From a checkpoint of a small mixture-of-experts model trained on Wikipedia: 8 layers.
Below are experts of layer 3 (counted from 0) of a mixture-of-experts language model. Rows are named router (the router's row for the expert), gate (a neuron's input weights, with its number), up (a neuron's input weights, with its number), down (a neuron's output weights, with its number) and show model dimensions 0-255. Each number is 500 + 50 x the weight over its row's rms, rounded and kept within 0 to 999. Numbers have three digits each.
Before each expert's rows: "raises" lists some tokens whose logits its average output raises strongly, later layers aside. This comes from a sample of Wikipedia text that the model never trained on.

# expert 26
raises: "\n", " e", " "
router:538532518396459514559426532433441582453539384530523528490535590478520532444497469546549496477493483465471456532492505475490523511439548463498541622488578457466583500433537550442482508454626440491406498503482515528459555388433490517628531573491454603416507561500456436540483492477516503513490407430631483497456396446509503541490513538473524559519496454453560417509546472509504488491491490583536518484537446547494464512474512571478499481504477469588488524495537554396439434509499458540505561494472498451501484526539380383447570620572526466535489508610528546504449449583503616444446530514430541560485493424484522496553524564564498536521560543561525436453594451462462460443457450417497513436620420468521421512468521503524583435534450439508498563490518495482498433547518520
gate0:517502433512538528558475436479534523511552513562508527508466575413490453428591550521434516448547489436570506590584490519521498598520474474479491537596474498477531469552353468473433453480496500482465438559541619560550468529490430460433489558470500516572421507539497418507464461437562532474514488480456454572442621439488486465494496446488458489544503551402557417410518470532492566522554532493508454430467431491515488449576494480463424437540482521615586554532473488426506538577491444546461529540544443540354537582578492445472450529470525483469547597469444489485504562562534482556522489451395490528450365509548608471542507617523570526474468531451538435563374513557456457475516537448463516592544458473537496522455513441501595466445481532499478485519454486485550474445494512
up0:501469474598445494550561535482573472531490441449506508523542603471440464482596539456358463401552478473576451560473481440535440632466492430497500558453532473471541490528453485530443553509529522530500493556509611518524411507435435488533506453485475467466492603576518441490408466506464549488486498479534420467449510499442437505416532477437530371457507554372461481412433473526499484580500532390530520453508399506395482524602476498432420521529493529547501490546474533488442549580535484496445568543475579527420606543563485503416412457499494436458496481575475577464490516545533491465512513480367552425532494493566512495539563578546562551442489506482554501529478544498436446496601499513443507557467408469495493566433509487555511524455515559555519531567522509572549535472569480
down0:576453476590626515478531422457500503484541587562465473548491470413545497479493506472531577565523502490492558542428532518482496515573545431441625474519462520508398546522398376534557513506482551487499451467488605479507478558510480529489569489550589568588549540539538479446515535481556497486580457508482573468553482477557458417615488506609462504473492537397480499579537481521544490465482472520454520447500529549562529489496451560507472484562533525420529398416436562515423518454460478529476491460477388436545546493510498529506491477389578503541472434465530515532483512504510505501478426497562520478390557383498505489457463519552478419457409508453432523459485427473462514534408463494504543510391504436452616457576503540505588580417550514526579489403497570551487495456425459

# expert 115
raises: " |", ";", ");"
router:495508512470476464433571542447412594574470460524554523435499640468538536483432515535483438557562579482487480480468461468579464481478525480498478485544596501540507510381618463478529537607540463541492426537514558535557469528485449584514468511387508540529531499501517479464560504538538542471430407505559512588542678475518514446461573551563559551507479498468494394564508481506476544594461459489536592484432508563514526504539474540463438425518538403512547469452378525437443419554519484424481414546414534448494482434496486520471519515487518544528419435429475510523495553528535515483507477474518449556493359441513446468508522463497502393444589535488491473573540488501577512478531505437452568571539507510470463639501581508421520489497459510520527459527521435600561486458517488
gate0:490554532493580511416579468532533562439455442552560539483448455575457480519461441449516597472486459504428589583406507467542528432442538508470469549465592444489549501575499565472501490538595513553530532628492489559472540496481490541498597443483468529529604561534464537463477547534417459518499412446445526525573444483586337546483479537415467462495494410540520499470465422490527542511453577514517497429561526535486521501516519525496498479496412498603473532497497543463539524520538452466492452374551468491473567477478391548460477529552516431386477489503568482498464477527490479448489475427566494450532448446521381469521521482420514487474527499578492584412509503485541522383455505534477563528541640509529486495453572472511487636507492507504490424504493487565618495404454481
up0:476488528457538472433513470493477562491453464567574557452488481535443458486532405455485571460514435502441535555427477534519500441462541458533475547519557538469567470577509571401514524546589517570517512572470472541411486460571455506518594527490511537544502509548488505480499562492454475482444436493477544511519433475551321564475445502474442417536483382573549415412567469530503595568487492512527477471547493486533513497497432543465501485499493478604487505526496506427538523483529504480505453381590409442568537535524483536410513558502509462395439541527612507534439563599493446479581466428557460461467460515457434510530506383454517482431474574508431582425462384462511539409476514486533581501482579468510537454404544499496559593502472585529560460533429486590508461453478542
down0:569497504520491428578510512493583597490460472493562541574503422545488468467523521524472566405580531504511426445562499527420464497521518538501535507388488483511463556464470513514516493535476471564582465466496532526622509479469484532513488558454560529491504454457500514531514453479422428486471466522420379469490574603523533595483449389474422465532508483439596577522503605442472539484540488534557480539438415470546437532566454400598519589541498508496535545449501628449402466476469575397457510567432506410570493480468494468350502440513568493539543524482546433489414413515467547539501520421556537434510510490487483501450612514433458502542488517545526519564557523561421577498588483457459481441545579546518501466470513516485433552514541377441514494481471509550491469561490509

# expert 58
raises: "\n", " —", " –", "i"
router:448513504445517401493482508447483651530542429508468569544491559501477451480468443550537504512554629471486492568488451504581406483493483411450562548467488499526559568445522444553422618564552484530460478494486540486485455530410424540555505617504515481424485606499495382533514422472539546449453462403584524525514522455521491498397498496489531515539522514540544441455525531518499487511459577607543506561527479483481508430456441512444417443575469433522537457493426543479463423524492390406518497575476542452431510560502569508400515539544510571496382500537454510544512489639495554501488485472507507488531497450478553517593566585552525441472513612552482465484571486490431446469476519392473571530525494550518488502498500439504547448462405496545538499518590461555501478511487603
gate0:511509547457587478444442483561472521562467441487509482506477484473580452510575513468541502493484588542451502492583444508440508531531419407533529521529458536464511485396498583519413526532508376495583506686546452478502561528556492475497512532332531528522468460342544559479458530424479543499418488466510551606438503477455581462458552430509520555498525519470519495556569536367532480501485499427528531431489520533530462466480471517496488439394509471460509472476507451567552511485536500474564495474547499559424531560492469464529508496392481503531606469534468442465477414398470507516516569444525494451527525539449429582512527516397540439531531429510611491495536549432551562557519535544529533466540467462506442494460487436464578404514398574427507514426475535444496534485549549
up0:507436518448549496479391496519405525565475493485499491488457551524517430519586506407528574455450601522418526547494540566498474609538501471544460413545455500484473477440526549453367588462491440531583500599542494518522481594552538463519492562405569485506474397375496551574459566501479571463481530487523540577451487454493525481458503511552444548526506499462467505482600474403547405549498456448493505496525563505556463476557437500543466507452499484448461455389524490546551600508442551469524499503542533530398538506535555429585496474438557406504600506528449545517454456427449536572519547459473488452484482489464471542542528545476496452447551479453558450535573592449511495555474536526487549491529406377466454450466511451534520418529396569462528415525594479422515543500572545
down0:476440536496472471478532454538534519447496476466469593393463505538514524515395520567444480497434427496507525468437399406482495491462429553455493550509549521561535442530514550441477523541461598447568513572443519447482503529533536591469439462445460465490464581515501456422475485526439479484498518531528520439471469506443536417451529575517492462517470551573517477447416508503456505526449428446523579503476485634557504546482543483493587445447445584461532476544524522526500448394458553536590498471460503432525365600556503435556498601468394578515557490457524443496562456519640558558528496592558438511461486542494570535485412520530459490513545454571524592475441513448518578450525491502444464549523472607506567327540510531514482474470549510511501490568618495562512446518493487